Weights of a small mixture-of-experts language model, trained from scratch on English Wikipedia.
Size: width 192, vocabulary 32000.
Experts: 80 experts in each of 12 layers, 32 SwiGLU neurons an expert, 8 picks a token.
Training: 413M tokens, 6363 steps.
Below are experts of layer 8 (counted from 0) of a mixture-of-experts language model. Rows are named router (the router's row for the expert) and show model dimensions 128-191. Each number is 128 + 24 x the weight over its row's rms, rounded and kept within 0 to 255. Numbers have three digits each.
After each expert's rows: "mostly gets" lists some tokens that are sent to it at least half of the time. This comes from a sample of Wikipedia text that the model never trained on.

# expert 60
router:142062166119163146076152108124097155142089137163120133100086120141110149102158093090120128137154135153147084140104124162188126117123153115138152098100136129094132103117115111117105122106137156
mostly gets: " back", " fire", " building", " south", " land", " open"

# expert 23
router:145128099173189127134143123143092167139146111160125092127096124087131145107128126130105124144144122130113149102116145149147142154115091163130143139116124143135100133102147126133145153116121173
mostly gets: "–19", "′", "ร", "า", " (18", " Coordinates"

# expert 0
router:137134144145124143096173140101099081187153133138128125108098135128095106124104142153135101101127129116137077155157114143128140111155113079163131066119121109126146083154138103136089163105100120
mostly gets: " public", " local", " many", " military", " different", " various"

# expert 51
router:127130129159109112128141150156115102115139116098149152103152138100111146118125150152077158120142145139141127142156110156163131126146129107118131094185156113149136115132083132138134155135139163
mostly gets: "ucci", "ak", "ah", "ja", "ik", "ham"

# expert 64
router:142135092094172123142119132166108147159131109108094125126107132109161151153107095105125098136144148106117144114069163116118145135125106156150149115123168165153143106154152136143157118157136154
mostly gets: " %", "า", " 0;", " Votes", " (0)", "′"

# expert 18
router:124121108123135122144116128146144170110140144120113110104126123107136133143183124121132136135110110112109151084124101097086123118135129127130113136150156162140117121147146138087142107142147130
mostly gets: " —", " MPC", " ENG", " MF", "    ", " 0"

# expert 33
router:117126139115142167156125118150109137109134134143128125101122139098110101107151143109113153114121122100120131109087097121080169128106119101116073141145119071115122136162193087113118141066138086
mostly gets: " University", " United", " York", " South", " US", " Canada"

# expert 57
router:157135080141172074135114144111165136151125118142143145107111150137138127140095131128122207127092119163126106151127131150163099129113153133111107108142108145108114137130087156085166125158130164
mostly gets: " re", "-", " un", "–", " du", " La"

# expert 22
router:135137087164121129146127137144122118090141137105153159161094146125088168107143106133113180110120148141153121103138083141132140127124165085120142139133148139156150131104085098092171151102138126
mostly gets: "go", " Ko", "ji", "ba", "ang", "ucci"

# expert 7
router:148127172121125145095146129162138133108102153117115122147113104153114131174152121146146131150120148144133137143130119148179099133173137110098130072132119097158139110124100143130160154131150154
mostly gets: "tion", "tic", "ucci", "ence", "ic", "ign"

# expert 26
router:095166116119138113137103099138159095126115155157128102111119119107116137158099122117078130100162103159091168111156080087139094136116109153142094109104156164125134157125133110125170147152121100
mostly gets: "==", " ==", "\n", " ===", "===", "\"."

# expert 40
router:119111164130083114106102129104137108157129096105098119152115111134123106135110120145138112092158146152114159138149145088122140119110151149172131162093111154113141120143100132118132071120091134
mostly gets: " has", " would", " have", " had", " their", " for"

# expert 29
router:101103127102172172142138114143087151142121156116122129118150157178143120128160115096134181166094171119129119143127139090117126158128113099114122141151136116178110098140164164120156110110104084
mostly gets: " album", " Award", " game", " JPL", " vs", " Awards"

# expert 6
router:162131151122150144159175141145083120140125143163106128139126113143104134133168107178154109132113130125125061139112089154174110134164105101172163107099091101140123062098114085121114129106108140
mostly gets: " public", " political", " rock", " social", " water", " high"

# expert 62
router:105129141124102129100113084101074146136126143139149138159133117188105166115116082111108113106106134075147132124124153108104096134134114103086143087110116144111146135104178106163096140092091155
mostly gets: " century", " months", " year", " day", " season", " others"

# expert 63
router:139126139129104122124134122126127116117076146117131095151119090099127116155141142137100106129136107134139108127172148139182117112136158141122136143146171172132125154112087128123128136095118141
mostly gets: " they", " but", " he", " she", " They", " When"

# expert 15
router:106112172100126140083170142114057154105144078136134121161096134159112122129110118111133123098146145130137125100118133101157130144144140145136167072163126125145134096127147151088109131126106131
mostly gets: " been", " made", " was", " became", " were", " used"

# expert 24
router:115120147105149137150129110101070146122094126111142136121178144127175152148116135137152128133079121113118107100138060160136128151105127169105165105141124104137098082143170147129112136139142108
mostly gets: " name", " species", " Location", " Born", "History", " •"

# expert 73
router:131163112174167117179092171141178131097139096149167134114137148127094107129112149158103140124135147135081136111120105172089128112107095068103097124169136123170123119148098107147135126117130114
mostly gets: " John", " Michael", " James", " George", " David", " William"

# expert 67
router:132096175101101150144120113116094103151143105092140135150119114119120117140113143150123110112179128132134115160110181116126159135114181138133130140111133137156132125133102114161120077089128107
mostly gets: " have", " has", " had", " may", " began", " won"

# expert 8
router:124130105141166163158098096103075130110128152157163152104152127176124124113117114100125142121127141135083141154138124130123123128147130093104142084110148133115134100131157124169101116078104139
mostly gets: " football", " Racing", " tournament", " footballer", " education", " classification"

# expert 55
router:132145112148168158119107127138125176119127144130129135089138124131127154126146113112115113089161133149098149147113090168078136136087123076127108104167188118110124091133103136096104145125140102
mostly gets: " football", " Texas", " Cup", " Florida", " Gracie", " League"

# expert 46
router:109147113099120093120160146130117092122108156106102114116137120148155111155136161163142159140076117144112088119157146098183144132184115106178134165087106135140106136091102138111143113128123130
mostly gets: " re", " un", " co", " c", " non", " con"

# expert 13
router:152137132087093091111098133102160152123094086127126138151097097124145124114128105102143141156137129154165160096120138146117125119136130160135089161126106114116143156095152122142120155151135128
mostly gets: "–19", " until", " since", "After", " 2015,", " 2020,"

# expert 14
router:150094155115064135095120109117077111094117135138117139094114109104138140117165131145090103163085127119158091106105172106128143124120134163123151149078133114138125178151117130151125135154116131
mostly gets: " that", " which", " It", " this", " where", " when"

# expert 68
router:118174158131079123106123100126117130107109101122135107151082144104133079134107112138136138082152139113164117168139103087116086125117137151160123113124116120157150134120103141147092056114129102
mostly gets: " a", " an", " won", " received", " wrote", " joined"

# expert 49
router:164072164096124170135148129102067143161115148170102164123111143164150126149139106133136100159040158112122082129113138114159121134180105121130142083096119144192145106114158121135125090158126112
mostly gets: " life", " work", " service", " population", " end", " war"

# expert 11
router:156123103159170113152107097127143167107160114104134131172132140133145108138128091149132198136157136139120144119146148138098130126133109173124143168147090123113129120117167133162152129148162118
mostly gets: " February", "–19", " April", " September", " June", " October"

# expert 56
router:117100115175149134172146114135136098129093135122112121129147141102128147167160151145083171162180105137113131133112145108112131134156130130144089140167126173116091139136168122125175099158133127
mostly gets: " ==", "==", "====", " ===", "\n", "==="

# expert 5
router:104118157138122092145137154130085129116104108101113116163122100131131116138145141123159148166123161102139143128146115113161125143182139126131140124117107166105128146109102124122118125077091142
mostly gets: " he", " is", " they", " be", " have", " can"

# expert 53
router:166130139148126111114122139074142156121144101144097132087084137137118122127142123187146117119091096141119125133154070155153125119117135125180111116106106076088115130098107136120136143126128151
mostly gets: " its", " the", "The", " new", " •", " local"

# expert 37
router:122149084128152164125090096086162155119141129145112133095155132119133127087146131082131111134140144115140144105120156124102140130114125127106091125133173122151143088113090144141085117131149126
mostly gets: "–19", " 1–1", " 2–1", "----", " March", " FC"

# expert 31
router:123132108123150140114127100131140157141118133109176148139146157172122152089116156114104163114131119112113133115098137164125153123154136111123126116090152109099135101110125057138092138107159164
mostly gets: " Park", " River", " Street", " School", "ville", " Valley"

# expert 35
router:100160079104138138096147143098118072161114106153121158142104136067145129094132124106145111147171125080082152105112166108133157155107100156154112121096122089151102145142159127153148132155111168
mostly gets: " %", " (5", " (4", " households", "aged", " ±%"

# expert 38
router:124094162121095121051139137094135112146112096134127125142131135123132132104128159130106132106154131141120103111126161092115137111116148166111120174129085086162115160175140089110100099127126121
mostly gets: " on", " for", " in", " at", " from", " after"

# expert 65
router:147107062128143157131165164179111111071117161132145128150098162157125116150154139171118156142106126144136144169125124096153150136171120107153132195153116143159095103120130133101178150119142095
mostly gets: " R", " c", "B", " St", " C", " No"

# expert 42
router:105127133110146150145131118101118118139139120144118113083129149093105129117113155092161144141105105107144125174099090141101137127105109071114104136115106101133128084109146121132066127111114095
mostly gets: " National", " British", " football", " World", " American", " public"

# expert 36
router:094141098148096110094088156107139103117171133176127145124154109142154147136143140134150190137130123140121125144134134101140109129134155089154092164105114119113126161088120162116101137134131125
mostly gets: " ", " '", "–", " U", " Championships", " pre"

# expert 17
router:135113095130114096120104114119160090095125092084151159145156130126089127089134112110113162120135135118156135117114115142114129121140141105124117136114157164177129096132073128117115119142157138
mostly gets: "ko", " Kha", "ba", "á", "ka", "iya"

# expert 79
router:124106169110102134105139120127067128149132086127105133150093124128105112124104138111145114114135129138132128146098138109107137143128154145131117124137118154146188117127134127136100081090131117
mostly gets: " had", " have", " has", " made", " became", " been"

# expert 20
router:133090148093098141052124153125076130146151081109117141140127112134144121101103139116119094129159119118161154077118137148110095116112138172132111161123101108129146160140141070114112117123136180
mostly gets: " during", " in", " between", " from", " within", " at"

# expert 75
router:131158077134188088134100122146156163157179115135139129153122101100141122160094107155161120112160140145154106126157145142097149107119129133100134105127163115112165146166173151130102082147120126
mostly gets: " |", " 0;", " MPC", " JPL", " /", " ISBN"

# expert 16
router:124109120140119083126121087136109110142124102098107095148115065145137134092128119112147079146105116155100110114149141130147096120147145123097140109169129136091138173111128150160133134138105148
mostly gets: " or", " and", " such", " but", " most", " well"

# expert 21
router:148081137152131137093115128101141154161125069125106153132157143162121140122147107083130098128153131140157124097118166106091145130127098162112143167144128142124146152145140116100094090156123151
mostly gets: " September", " April", " until", " during", " December", " before"

# expert 47
router:136107136122181150158110133122129099121150167157122151140149138120110116115152109125119172123099142104117143141112092127121101146109114144135141119144154184141105115108167126128143144122152116
mostly gets: " W", " $", "_", " X", "{", "V"

# expert 77
router:111133140166113114169123150160160125130092106105175140130155123097088155125130155115103151153136133147110151127100113151133125129135136101107135059136167110146127108122078087157141120093137137
mostly gets: " She", " He", "ley", " Smith", " Gracie", " Jones"

# expert 41
router:121158096163163072129126093113148100146108127138148146111136118106141176148132150127104131131163110148118157111146117106115142135159122154144129080095112144102133123104138116126119142164137112
mostly gets: " ==", "\n", " ===", " ====", ").", " Born"

# expert 39
router:149161098090135097111112132117156146126129130138087165118137121126144117139110165151139133094138120133100136119181147175118121132123131159109080149149148115113107119140151142091147143175133105
mostly gets: " •", "=", ":", " Genus", "|", " Born"

# expert 27
router:090103097107160151137157136123096103125150148178152145121159131117137122150143101098146145134146141130104098181135105116124109145160150093115147137166127104167102126149165160140131122103101126
mostly gets: " film", " music", " album", " Film", " JPL", " Music"

# expert 3
router:116123120129120098098126184161139129097120149116133128097134164103124102135136186157100195155060125101093129093126110106153158143120138135132099142119108157153117124135087142127140150128126117
mostly gets: " O", " Al", " E", " T", " c", " P"

# expert 48
router:100123090138123153103134107117112101139168131140116118131118136118142110137131131117157112170151119073081158152145140124119115130133147144181142110093121106114108137098123144119146094120101171
mostly gets: " (", " their", "(", " its", " This", " These"

# expert 10
router:157089139127139183117128103118100136114128116170128147107077152144162143092096143084110131149094116095123112122108091158102118122099122134135135107104158098124119105182188096128123129098137111
mostly gets: " County", " School", " States", " State", " city", " school"

# expert 76
router:113137132079088128082105117124158146115149117111132108093122132134151126165087133095122100119135154146154087143170145111171120126077097147100109171117114131143112171147109145103120106142096138
mostly gets: " under", " After", " after", " by", " with", " against"

# expert 19
router:111167128138138085119117107115128122121106109092121096166138075170135134100108110107150109116120111127142133128152122161123081112113142143099151099168143135083134147123165137161129115118105166
mostly gets: "),", " is", " was", " and", " became", "\","

# expert 30
router:123102154134089100128120125121080174132125124131117124132124105162122156116131120149154144135085111070155111154139133164135126131124134099179115090129102089101128076149140127097120122166104118
mostly gets: " first", " second", " South", " World", " First", " West"

# expert 4
router:119122119092102143167100123093091110127142133120115144126151099108151126115121116155100079108126150144119115165130156146116116120162128172153154172096124150086131169116118133152126117134101119
mostly gets: " which", " who", " would", " where", " they", " when"

# expert 70
router:126182083138123074135106121138143155127114084142144080107117134100105135133085133119149126108126116144119160172169101124114090114086150144113107123084123160147163129142090132149104090119095141
mostly gets: " politician", " footballer", " father", " son", " brother", " singer"

# expert 74
router:070140103129151193144137164111115101132128113137155142160124139170152140118107092123102122112152136153151083129116135103110136118137100134156118184088100124135108141108138114133123146103130120
mostly gets: " c", "$", "_", "\\", " million", " \\"

# expert 58
router:084129111108152141124137120119166147156124182168137129138178159157126109106108120127136096088150141152150101160144143135120123116085118134115086144146179116092136154174081144114119094149152137
mostly gets: "----", " 3–0", " ARG", "featuring", " pm", " 2–3"